config = dict(
    d_model=320,
    experts_per_token=4,
    d_expert=96,
    normalize_top_k=True,
    balance_bias=True,
    router_noise=0.05,
    init_std_router=0.0289,
    norm='rmsnorm',
    norm_eps=1e-07,
    optimizer='ademamix',
    batch_tokens=131072,
    seq_len=512,
    train_tokens=877500000,
    steps=6695,
)
Below are experts of layer 5 (counted from 0) of a mixture-of-experts language model. Rows are named router (the router's row for the expert), gate (a neuron's input weights, with its number), up (a neuron's input weights, with its number), down (a neuron's output weights, with its number) and show model dimensions 80-119. Each number is 200 + 20 x the weight over its row's rms, rounded and kept within 0 to 999.
After each expert's rows: a language model's description of what the expert responds to. This comes from a sample of Wikipedia text that the model never trained on.

# expert 56
router,208,206,207,179,176,173,221,168,172,196,194,227,160,233,196,196,176,216,227,178,201,202,174,189,192,199,184,212,169,209,205,189,161,191,213,184,266,197,188,235
gate0,187,206,256,216,226,246,197,193,205,195,220,223,142,223,214,209,194,207,191,213,177,204,188,208,210,195,199,217,190,222,202,203,198,213,204,205,208,191,204,212
up0,236,233,215,208,182,154,200,196,185,248,219,227,232,218,217,219,154,192,197,191,179,191,215,189,195,252,194,200,220,208,205,183,197,243,196,216,188,194,200,216
down0,184,245,203,173,210,189,184,201,233,190,216,187,216,206,202,211,197,249,234,192,170,190,162,162,196,252,226,169,180,181,218,200,219,226,193,206,241,160,188,224
gate1,193,171,167,192,192,203,217,175,185,169,186,164,221,213,197,209,204,177,182,184,168,160,226,221,202,217,186,168,192,195,189,187,182,182,186,168,181,220,215,184
up1,189,199,183,178,190,200,192,186,214,155,223,197,220,216,217,198,173,182,184,202,174,195,201,203,194,193,194,192,207,200,206,170,186,205,208,205,175,196,218,201
down1,177,157,188,209,202,211,195,202,177,167,186,201,197,183,198,178,214,190,211,175,194,186,232,206,197,167,184,190,193,175,185,167,191,169,184,195,193,205,233,214
gate2,168,223,208,202,193,194,175,186,198,226,162,220,215,190,201,223,227,199,202,212,185,188,195,197,224,187,198,210,209,207,213,201,204,173,205,198,241,202,195,213
up2,200,198,205,230,204,179,198,204,222,219,188,209,208,185,204,196,215,189,187,211,187,184,203,210,221,200,191,233,191,177,212,236,196,199,188,198,223,197,182,218
down2,205,269,193,218,189,223,195,214,186,222,179,213,217,202,216,214,188,172,196,192,196,165,200,233,208,182,216,140,227,219,234,203,221,198,213,191,194,183,222,197
gate3,186,189,180,203,208,177,204,213,198,181,208,205,199,230,184,200,205,209,211,218,210,199,178,240,207,205,196,165,156,212,169,225,178,218,169,167,225,191,206,198
up3,181,209,196,185,174,201,179,179,181,222,207,206,272,174,174,201,178,196,225,203,187,219,194,210,213,225,195,153,212,226,216,210,217,213,214,200,224,203,188,197
down3,167,226,151,244,201,206,190,180,204,195,214,190,227,215,178,219,181,203,218,214,204,196,197,223,205,166,178,168,203,208,246,202,222,206,198,250,212,203,201,226
gate4,202,202,174,224,211,165,211,223,181,241,175,230,189,201,196,213,222,228,251,202,210,210,193,200,191,223,192,199,191,210,189,219,219,184,209,165,211,176,208,205
up4,186,185,211,175,186,177,259,183,182,209,234,213,163,200,215,228,176,190,237,183,216,198,184,182,202,231,239,222,205,196,212,178,171,179,215,192,219,201,194,181
down4,193,178,197,187,163,172,203,181,199,215,177,200,188,209,231,156,150,200,179,203,211,180,230,227,183,211,222,200,191,199,182,168,179,181,212,185,248,178,160,181
What it handles: Personal surnames

# expert 35
router,225,193,191,175,202,168,215,219,166,158,181,201,188,177,196,194,176,185,212,163,220,181,194,215,198,195,223,238,195,165,195,172,208,197,219,196,182,196,205,214
gate0,202,211,185,228,228,151,187,193,179,190,227,211,211,170,202,204,208,168,200,221,184,209,142,171,193,206,204,220,217,175,209,207,216,208,182,183,198,234,226,144
up0,217,222,167,201,217,221,246,220,184,198,170,229,176,187,223,185,219,196,173,162,198,200,232,224,178,216,181,212,189,180,197,210,198,187,203,174,179,186,210,223
down0,200,218,186,222,187,211,202,175,201,178,244,199,211,185,183,193,213,190,211,228,214,200,177,222,183,191,169,228,222,222,208,195,164,240,201,216,181,213,197,235
gate1,199,171,236,197,178,199,226,167,226,227,241,195,175,170,185,204,177,174,197,194,213,210,235,182,188,191,227,198,209,212,201,202,202,223,201,189,217,222,202,167
up1,194,205,187,215,199,201,200,204,202,214,182,237,181,221,221,182,190,218,208,198,203,211,132,231,239,251,205,150,202,222,181,247,202,196,208,201,190,193,185,201
down1,230,209,221,202,187,246,210,190,231,210,202,194,174,207,209,259,215,178,165,217,190,226,215,217,205,182,193,186,210,200,170,236,211,227,177,190,205,219,180,207
gate2,182,211,174,212,206,212,166,201,211,174,201,219,145,180,226,219,194,195,202,203,183,198,197,223,208,207,214,196,179,219,200,175,225,218,194,225,195,199,210,172
up2,204,202,202,161,211,194,187,223,196,173,173,198,171,221,188,219,165,190,225,226,193,176,219,202,199,187,224,199,195,208,227,196,193,185,217,216,198,184,196,228
down2,198,240,192,183,178,253,220,195,207,165,191,212,204,202,217,184,194,199,193,153,188,216,181,205,207,164,215,166,213,215,202,222,193,197,220,226,222,162,215,180
gate3,195,183,183,194,213,221,191,219,203,200,214,193,181,209,213,201,232,150,225,248,200,223,179,230,189,219,206,214,187,221,176,220,230,188,184,208,208,247,188,180
up3,211,231,169,214,222,162,253,207,205,225,185,201,209,182,176,198,191,222,200,154,235,182,201,228,198,181,212,226,206,210,229,200,200,200,241,177,226,219,174,225
down3,193,226,218,251,182,216,230,181,203,209,191,193,203,186,203,188,215,200,195,219,186,251,244,169,216,193,216,213,189,204,215,208,194,228,191,219,217,185,203,214
gate4,203,227,204,184,193,203,193,207,190,194,188,202,169,196,184,162,253,178,187,189,188,231,200,215,212,163,177,186,213,195,204,203,193,187,186,209,205,207,182,199
up4,171,211,181,151,194,206,186,194,195,188,216,220,230,204,195,236,209,172,186,214,186,188,198,151,198,187,193,174,181,200,224,210,213,189,222,198,183,215,188,200
down4,204,211,195,216,221,201,159,196,188,198,204,244,189,211,191,212,175,204,184,191,216,190,214,202,175,203,184,224,199,197,179,185,189,193,188,183,191,206,226,216
What it handles: Infobox and section labels

# expert 24
router,212,202,214,232,183,204,186,211,230,233,199,208,215,200,183,206,218,202,180,208,175,171,203,204,223,186,203,209,184,187,197,170,181,220,209,177,215,210,174,202
gate0,218,181,174,187,211,224,192,181,199,160,221,186,203,220,190,201,223,196,203,201,206,205,197,187,225,198,206,191,181,174,202,197,184,184,227,199,177,200,200,198
up0,200,195,204,189,197,226,187,154,196,202,209,168,219,222,167,169,201,194,211,197,209,171,186,203,222,201,226,210,191,160,180,219,174,216,235,200,188,206,182,211
down0,219,195,201,170,215,174,205,199,217,187,165,164,216,186,192,191,221,225,212,172,214,182,206,203,232,223,196,211,239,184,188,209,226,205,201,228,195,214,172,197
gate1,195,219,249,190,172,183,230,202,195,177,191,226,190,172,215,210,208,200,201,203,171,180,186,193,228,203,226,205,206,226,186,219,182,167,149,191,225,195,195,216
up1,218,185,205,176,167,199,154,226,182,209,200,221,212,220,182,211,207,228,176,208,217,196,185,187,193,240,165,200,209,181,211,194,198,188,180,211,187,181,199,223
down1,178,194,206,166,193,159,211,231,194,166,190,201,215,205,193,167,185,183,209,193,219,208,199,183,242,206,181,201,215,203,209,189,200,195,199,168,193,158,173,172
gate2,155,129,201,225,198,168,206,225,211,193,199,235,199,234,185,239,184,188,191,209,212,187,189,193,228,202,207,198,224,226,199,168,230,224,192,193,175,192,213,201
up2,166,149,221,224,205,178,196,219,190,185,174,249,184,204,178,224,183,208,209,198,222,201,197,185,223,211,228,184,214,246,193,164,210,231,193,199,171,214,217,188
down2,202,199,197,212,207,178,207,209,233,180,220,229,211,200,209,203,209,183,190,196,211,194,209,224,204,213,230,173,185,186,193,185,219,201,221,184,207,228,211,212
gate3,222,191,182,181,195,208,200,191,197,182,172,222,221,227,192,230,165,215,174,197,222,209,172,199,203,185,246,178,197,191,205,239,207,181,209,177,193,179,201,204
up3,190,199,160,205,202,214,206,199,175,214,194,209,225,222,215,226,237,180,201,190,203,161,192,202,195,208,160,202,200,217,202,212,190,202,177,216,205,240,215,213
down3,216,200,182,216,183,248,179,208,199,225,191,189,182,182,218,200,230,180,183,168,156,223,217,177,190,188,170,236,192,221,228,207,177,208,190,222,203,200,200,227
gate4,247,199,205,209,220,228,190,209,196,219,195,195,197,230,185,214,202,214,198,169,175,209,231,198,205,201,221,174,194,205,213,195,200,178,186,245,188,208,185,227
up4,197,239,178,229,191,196,200,187,189,186,199,187,216,176,206,208,201,186,170,201,198,184,191,187,188,205,163,201,161,195,202,188,208,195,192,165,203,207,240,177
down4,184,178,181,233,172,218,184,190,244,180,193,189,195,195,196,205,199,164,168,226,174,225,195,171,197,187,198,201,226,213,213,182,199,195,210,213,203,165,199,208
What it handles: Place-name openings

# expert 34
router,182,173,187,180,200,171,171,202,215,200,178,210,223,212,198,218,187,238,190,186,221,173,205,178,200,192,212,190,201,223,193,193,210,237,210,179,189,195,206,169
gate0,189,218,232,275,199,210,182,213,201,179,191,228,222,205,210,208,194,180,211,221,221,228,193,181,215,179,193,195,188,190,199,202,235,206,208,204,215,215,187,176
up0,224,229,213,219,184,209,190,222,211,212,231,218,207,193,195,201,174,189,196,250,192,200,196,205,195,199,223,180,189,201,210,190,216,226,172,218,213,188,187,230
down0,192,218,176,220,177,198,214,176,192,208,194,218,188,212,191,175,216,188,199,201,221,191,200,207,173,203,165,238,219,246,201,194,190,227,210,152,192,180,210,195
gate1,199,198,202,167,198,163,155,227,193,165,237,220,191,216,226,224,251,211,212,198,222,188,174,197,162,191,186,183,207,226,215,202,204,189,212,223,174,169,234,184
up1,180,191,187,166,208,173,192,213,163,182,250,220,186,200,206,223,226,228,223,194,230,181,190,218,156,197,207,182,205,224,214,206,199,190,203,222,164,175,235,192
down1,181,196,193,198,143,169,215,201,192,188,207,193,187,180,179,186,209,192,226,208,201,208,208,234,214,210,195,206,224,213,173,206,187,176,200,196,190,198,199,184
gate2,177,212,171,189,207,250,184,207,215,195,240,192,210,218,226,176,215,223,215,200,219,190,187,206,176,193,225,181,216,161,205,208,214,165,220,185,175,186,227,237
up2,246,202,199,212,213,171,191,213,212,209,187,255,216,175,201,180,184,200,199,193,202,241,161,186,244,216,189,156,226,222,196,209,199,190,185,199,219,214,215,222
down2,200,203,204,220,184,205,216,193,212,198,189,203,170,227,220,205,216,179,199,230,209,232,189,219,189,215,226,177,172,220,225,203,248,180,176,190,234,148,199,192
gate3,179,188,209,211,202,190,175,185,224,201,238,211,180,194,211,197,211,226,197,206,225,168,164,198,207,175,174,207,176,169,178,210,214,210,225,180,182,215,193,186
up3,183,175,192,202,183,215,220,199,210,190,211,170,225,164,172,182,170,193,172,200,184,225,231,200,233,214,228,175,203,190,244,198,218,209,209,218,215,193,169,201
down3,206,220,226,213,225,221,215,217,181,205,200,190,230,240,207,219,201,224,201,196,169,194,201,174,179,182,185,216,181,193,219,199,225,208,166,218,198,181,243,212
gate4,199,209,198,204,203,192,206,193,180,223,189,203,151,198,225,225,215,200,180,202,197,190,207,197,197,184,218,244,181,219,180,209,192,207,213,195,243,196,186,197
up4,199,182,199,218,197,179,194,193,202,207,181,188,187,214,163,203,234,190,234,208,213,215,176,188,176,174,223,241,219,227,192,234,163,180,158,180,169,210,194,206
down4,177,219,188,214,202,169,202,181,204,222,175,179,184,187,200,215,188,197,190,181,214,195,200,207,207,223,229,244,184,220,156,212,184,190,175,197,203,207,158,209
What it handles: Non-Latin script, ethnonyms

# expert 44
router,174,210,224,235,185,188,173,204,196,209,179,220,225,198,178,202,190,165,209,211,188,181,230,187,199,156,199,210,200,181,201,215,189,202,184,185,225,229,153,214
gate0,235,202,172,168,203,221,251,179,194,201,216,192,213,198,224,230,171,210,175,181,188,202,180,194,192,225,217,203,170,187,197,193,193,213,213,212,191,254,217,217
up0,214,203,211,243,176,202,200,215,201,205,185,232,215,213,195,192,197,177,206,188,177,212,232,174,189,203,167,210,162,159,203,194,208,222,226,204,198,234,133,226
down0,179,176,205,197,232,203,223,234,203,229,181,194,194,203,195,218,206,238,186,227,186,175,165,188,185,211,204,190,167,200,202,186,195,182,198,148,197,179,176,196
gate1,172,203,197,183,193,237,204,179,181,196,185,209,189,194,204,187,215,216,181,227,193,211,220,159,198,166,229,229,226,180,224,173,189,171,177,163,252,178,186,212
up1,200,200,213,203,186,222,168,217,237,180,227,177,195,180,191,172,227,179,202,194,210,249,180,201,200,195,167,219,192,194,208,199,185,203,191,176,181,205,187,254
down1,205,155,217,205,193,207,198,226,217,178,221,206,203,205,199,218,174,219,197,156,217,216,217,185,199,212,207,222,191,219,175,181,174,165,178,213,195,194,223,219
gate2,209,199,162,187,203,191,176,205,215,193,223,191,173,216,194,175,214,209,202,205,208,222,168,186,180,212,182,228,206,208,205,228,184,168,214,202,198,198,219,230
up2,180,214,192,182,171,243,149,196,198,201,196,183,177,185,198,169,191,175,189,212,212,199,186,201,198,200,214,216,197,214,199,193,177,220,226,246,201,221,209,222
down2,193,199,174,173,196,145,205,181,187,183,221,203,199,194,182,233,213,214,244,174,222,165,218,203,181,195,206,209,182,171,200,197,235,169,203,203,160,165,217,214
gate3,233,206,172,143,183,219,153,216,237,181,193,178,215,200,227,208,189,219,201,208,189,217,171,181,177,213,194,201,160,188,227,232,216,207,205,199,206,177,206,165
up3,153,226,240,239,172,207,195,200,213,208,214,232,163,172,212,184,207,161,201,236,204,213,185,215,223,191,181,219,230,225,165,177,159,200,185,176,221,202,197,206
down3,205,166,153,223,225,212,200,211,191,180,244,227,206,189,186,216,195,202,236,223,211,200,199,191,227,181,210,216,203,204,215,171,211,203,193,213,198,181,209,189
gate4,239,211,170,184,222,227,169,202,225,193,209,186,195,247,206,214,182,198,184,229,220,220,164,219,198,192,209,208,197,160,174,184,174,188,171,211,183,206,209,163
up4,213,223,199,205,184,204,209,193,147,237,181,204,193,199,164,197,202,221,189,180,184,214,219,161,222,194,219,185,195,215,253,173,238,182,233,225,217,219,204,225
down4,207,206,216,183,252,213,212,191,213,204,237,247,207,192,231,185,171,210,204,224,211,197,202,196,210,197,169,216,192,172,196,189,182,235,224,200,170,207,209,211
What it handles: Countries, states and cities

# expert 17
router,199,249,177,212,220,213,227,215,156,222,210,197,242,178,189,193,160,184,181,193,212,215,251,193,210,194,212,202,199,187,202,208,204,178,199,227,167,196,217,180
gate0,211,195,190,220,233,196,194,207,195,237,190,160,189,201,193,212,168,171,226,191,178,195,191,175,219,187,177,208,184,192,170,206,189,199,185,159,198,199,215,174
up0,182,233,200,234,160,205,185,187,171,219,208,219,213,204,200,194,178,183,193,237,192,197,223,177,191,197,216,174,210,208,214,217,222,190,163,222,197,258,190,182
down0,210,223,209,198,197,204,199,203,195,246,207,235,250,165,208,190,203,173,210,215,189,189,194,213,208,211,172,184,201,176,219,178,217,200,208,181,201,240,190,227
gate1,188,223,201,221,193,179,210,163,183,209,197,213,233,170,212,193,197,190,168,173,174,255,210,222,221,185,244,193,216,189,225,224,195,153,174,207,222,176,215,182
up1,198,201,202,201,214,231,197,201,213,232,187,205,203,209,160,211,185,203,252,217,170,190,227,200,177,166,183,200,207,173,178,193,213,215,214,186,218,191,184,242
down1,184,219,200,188,220,206,188,191,181,184,238,197,204,217,226,197,199,256,185,237,173,185,179,212,189,181,137,201,187,208,194,197,208,195,170,208,205,212,222,192
gate2,203,160,182,161,230,193,215,188,224,209,200,190,220,188,220,217,210,206,184,208,220,204,206,205,213,186,215,172,214,186,206,193,171,217,208,185,170,177,229,195
up2,167,214,175,207,210,198,178,219,181,226,171,198,198,192,194,211,239,193,197,206,218,150,215,224,180,165,168,195,215,194,192,202,188,188,228,185,193,207,165,213
down2,223,201,219,223,154,209,180,203,226,184,233,207,195,246,205,193,177,221,201,199,173,190,229,186,175,204,163,169,225,196,182,186,197,208,168,178,216,158,215,193
gate3,195,183,199,206,213,220,179,241,213,162,215,232,201,190,215,173,208,214,178,180,213,196,187,223,210,222,194,131,205,207,184,209,207,240,158,182,193,204,197,218
up3,194,181,152,171,199,177,200,205,198,201,174,184,221,153,197,238,212,184,198,202,218,202,202,200,183,208,222,208,225,205,228,235,187,171,236,189,205,192,211,181
down3,195,187,194,208,211,231,223,196,211,245,192,164,225,242,207,209,199,233,207,207,205,185,214,184,202,188,195,220,204,212,201,202,209,229,201,160,212,192,213,218
gate4,198,186,192,192,197,183,206,177,195,174,244,213,176,213,208,190,185,165,174,192,192,245,177,244,260,189,214,225,195,213,212,179,190,184,175,204,182,240,217,201
up4,216,167,195,195,180,225,169,212,198,144,170,188,208,200,198,211,194,190,194,204,229,183,195,195,215,217,201,194,224,184,198,186,227,178,199,212,194,233,212,216
down4,184,222,199,185,234,238,186,212,207,209,194,226,195,191,216,227,178,186,173,222,198,198,192,221,182,165,201,216,206,196,202,167,196,215,198,217,180,168,194,199
What it handles: Plural group nouns

# expert 22
router,167,211,191,209,224,208,190,229,212,189,187,208,227,184,210,209,198,204,183,218,205,215,190,164,203,198,180,221,210,172,197,166,221,226,222,156,178,224,167,190
gate0,190,198,202,219,188,201,201,227,186,216,197,192,223,191,193,181,224,241,203,204,207,164,244,187,189,216,179,214,194,215,200,186,200,204,194,212,209,192,211,216
up0,188,201,171,167,221,206,211,186,198,182,208,235,191,187,183,197,202,197,208,176,207,217,172,168,189,249,229,195,238,204,180,205,191,168,220,204,178,178,202,181
down0,166,251,193,172,211,222,219,191,201,222,210,207,222,210,191,217,193,198,196,178,180,227,203,183,217,159,228,202,221,171,203,206,201,179,199,196,226,183,186,179
gate1,178,188,190,174,227,154,236,223,177,197,207,203,192,194,206,197,184,184,200,152,206,199,219,188,216,194,213,221,177,173,189,212,198,213,211,189,190,194,169,208
up1,216,199,215,188,180,240,190,189,193,192,218,205,216,205,180,186,199,233,221,223,193,240,175,204,190,215,186,165,204,213,202,191,219,207,201,208,205,215,217,194
down1,198,146,204,230,198,220,199,170,189,235,161,160,226,232,186,181,207,220,177,194,174,206,204,221,218,169,193,223,173,204,210,215,208,205,202,178,243,203,204,217
gate2,187,223,220,205,174,188,215,183,225,231,181,177,206,186,207,186,214,219,178,201,212,175,248,216,205,201,197,240,180,164,194,211,189,186,214,237,187,179,189,194
up2,235,181,206,223,185,207,233,175,213,203,184,159,231,209,162,183,176,172,234,182,226,216,178,178,190,217,196,189,207,214,189,225,194,227,215,224,180,189,182,195
down2,237,194,217,233,206,157,207,197,168,172,188,200,219,199,174,204,191,203,200,193,225,190,210,221,184,202,213,196,198,203,195,239,210,202,211,181,209,196,190,200
gate3,216,229,228,195,160,195,210,216,193,211,194,181,199,213,176,186,164,229,185,178,190,181,235,195,198,235,213,195,212,201,200,184,206,199,219,195,197,175,216,200
up3,191,224,204,182,205,221,188,188,208,182,215,154,193,171,202,202,200,201,169,194,231,192,206,233,216,153,240,163,179,199,228,185,190,205,205,212,179,200,202,212
down3,183,237,215,230,196,210,189,172,227,179,192,180,178,188,217,178,193,205,212,192,218,244,199,224,182,250,203,180,189,182,215,245,212,236,220,192,180,207,183,242
gate4,201,197,232,248,189,206,197,214,215,213,226,197,187,222,179,182,224,202,193,197,195,240,191,179,151,192,247,196,193,227,197,211,201,236,220,197,212,178,202,187
up4,196,191,211,163,210,178,213,199,179,179,217,223,195,157,180,182,223,207,205,205,239,198,195,212,196,208,185,207,188,188,215,217,213,197,199,204,182,191,218,212
down4,197,186,226,183,248,197,207,206,194,186,192,179,196,185,162,178,205,163,206,247,160,180,235,166,196,181,205,214,178,203,244,208,221,182,181,203,145,201,213,230
What it handles: Compass and place qualifiers

# expert 0
router,180,168,214,212,208,224,209,196,209,175,188,199,169,210,166,207,182,230,171,195,210,182,203,210,181,215,199,201,225,210,214,148,217,204,190,188,190,173,200,213
gate0,179,184,185,198,176,186,223,217,213,240,142,220,227,184,196,210,224,201,202,200,221,229,222,196,254,221,192,219,224,203,195,218,202,203,173,211,186,172,207,185
up0,183,204,181,205,220,228,180,195,207,212,227,240,207,196,189,166,198,201,166,211,185,233,213,182,181,201,199,217,164,242,221,201,200,202,200,222,197,219,201,205
down0,198,223,210,201,193,240,204,229,189,193,200,184,219,209,168,210,199,181,218,206,225,181,220,237,206,204,224,225,194,180,220,200,204,213,191,223,173,206,233,214
gate1,171,217,236,201,197,186,181,175,199,166,230,213,167,155,211,170,185,204,224,198,199,197,190,193,190,216,234,195,201,176,195,176,218,198,198,190,222,179,200,207
up1,204,223,222,184,187,224,204,224,207,160,230,220,217,205,198,210,211,172,243,179,176,200,181,202,183,199,226,211,181,227,178,199,206,182,182,208,233,201,195,194
down1,190,176,221,205,193,160,202,218,213,210,165,212,193,228,188,202,229,243,179,210,184,200,200,205,195,179,230,182,200,173,233,197,191,195,210,207,251,169,209,176
gate2,214,206,254,200,171,194,188,223,213,226,188,211,196,190,212,210,187,172,200,248,185,178,190,193,197,183,210,164,194,189,186,191,175,204,201,166,217,191,186,182
up2,188,208,196,209,210,214,182,217,207,191,214,187,186,175,188,210,214,209,217,180,198,229,156,182,210,242,178,191,171,182,189,217,205,197,174,170,203,224,201,187
down2,180,209,191,215,206,211,212,186,190,199,194,179,181,228,165,178,231,188,195,194,211,223,227,185,234,173,211,201,213,236,174,202,233,190,195,201,231,184,189,169
gate3,205,190,169,180,179,200,206,171,193,199,217,227,217,215,188,233,207,212,253,191,215,229,167,210,191,203,230,198,203,222,191,177,219,166,194,192,211,213,177,192
up3,229,173,198,176,206,179,243,156,215,172,238,203,199,202,158,197,189,191,235,190,199,241,183,202,180,179,227,197,204,188,220,215,192,191,216,191,198,200,201,191
down3,202,215,211,209,238,232,237,194,209,176,205,210,205,221,189,199,213,204,192,191,226,203,181,218,198,184,207,197,228,195,198,214,224,184,205,216,155,203,227,145
gate4,205,195,219,204,184,207,244,248,202,218,226,226,204,181,188,208,223,221,194,164,187,231,198,185,267,230,200,207,187,215,202,201,188,192,208,179,195,215,199,234
up4,188,216,233,202,242,188,197,156,195,176,202,198,224,197,220,176,203,211,186,213,212,218,179,160,159,245,207,191,214,180,205,198,211,221,219,224,233,184,234,181
down4,185,188,165,214,205,176,190,195,198,198,195,164,196,193,176,249,245,175,201,212,208,183,181,205,174,219,209,248,187,186,166,229,226,192,201,221,227,183,218,191
What it handles: Foreign word-internal pieces

# expert 42
router,172,224,180,216,214,214,229,209,196,214,203,211,217,241,206,209,158,167,212,194,223,170,217,207,187,205,204,188,226,203,191,195,188,210,216,200,211,231,186,193
gate0,203,198,248,230,193,204,212,186,182,192,224,209,197,177,199,167,211,211,218,203,216,180,223,189,198,205,213,201,210,175,199,216,178,187,194,215,196,204,192,221
up0,222,191,175,200,203,204,185,222,224,165,183,206,213,195,184,192,159,178,215,191,202,189,188,193,220,219,206,220,190,214,180,194,231,177,195,192,190,190,215,210
down0,212,213,196,218,200,218,196,185,204,204,224,210,189,211,213,192,191,170,208,215,196,209,208,229,210,219,178,220,222,204,196,193,216,211,200,204,195,184,186,194
gate1,207,195,166,256,230,211,225,221,207,185,209,212,208,209,217,207,246,256,165,205,209,201,195,200,207,220,217,175,179,215,210,224,201,183,204,226,188,238,208,206
up1,203,207,179,222,181,200,182,197,208,224,180,226,221,222,194,209,163,208,204,169,203,163,226,216,221,188,145,213,200,183,191,159,207,211,193,177,180,172,232,199
down1,242,178,242,221,199,158,212,161,211,170,200,178,169,208,211,210,161,169,207,175,206,225,216,189,188,233,215,198,228,192,226,194,217,203,192,177,214,160,223,213
gate2,197,195,177,206,196,203,182,249,218,197,186,238,180,198,216,222,192,164,222,207,200,226,219,180,207,186,198,212,191,220,210,204,228,173,184,191,218,184,222,173
up2,198,180,175,195,194,185,183,220,190,201,170,202,212,214,199,169,189,175,207,206,194,209,186,216,203,195,192,206,229,200,204,187,210,201,170,220,231,180,219,232
down2,201,201,196,201,181,219,194,200,227,186,183,212,214,227,201,205,185,198,205,190,201,227,192,186,225,184,212,194,205,205,189,212,195,182,191,185,190,184,211,218
gate3,193,201,202,203,172,224,198,196,201,192,203,219,202,207,212,218,177,161,197,189,211,202,188,246,193,191,200,202,176,209,177,232,184,215,228,215,203,179,197,206
up3,174,199,222,191,203,194,211,190,209,194,191,214,205,173,230,209,180,203,205,162,208,202,189,224,238,200,231,178,188,207,205,238,227,225,193,202,204,186,201,193
down3,230,182,215,229,220,196,157,208,212,195,171,188,222,213,202,198,198,208,198,176,220,186,179,164,207,211,226,197,202,204,243,211,205,214,211,176,223,196,225,199
gate4,179,189,262,221,201,231,148,183,203,158,171,222,221,209,235,197,218,226,240,199,218,200,188,196,216,191,200,178,189,213,212,210,234,211,219,189,175,186,211,199
up4,227,195,187,210,217,195,168,170,193,163,210,196,210,138,188,181,192,188,185,199,206,167,177,218,213,234,227,207,205,190,197,190,216,182,172,216,210,209,241,194
down4,210,191,238,175,182,191,200,189,194,206,189,206,171,193,215,202,199,190,201,202,203,129,184,177,227,162,175,195,201,230,185,224,195,218,199,240,246,197,224,233
What it handles: Time and career event words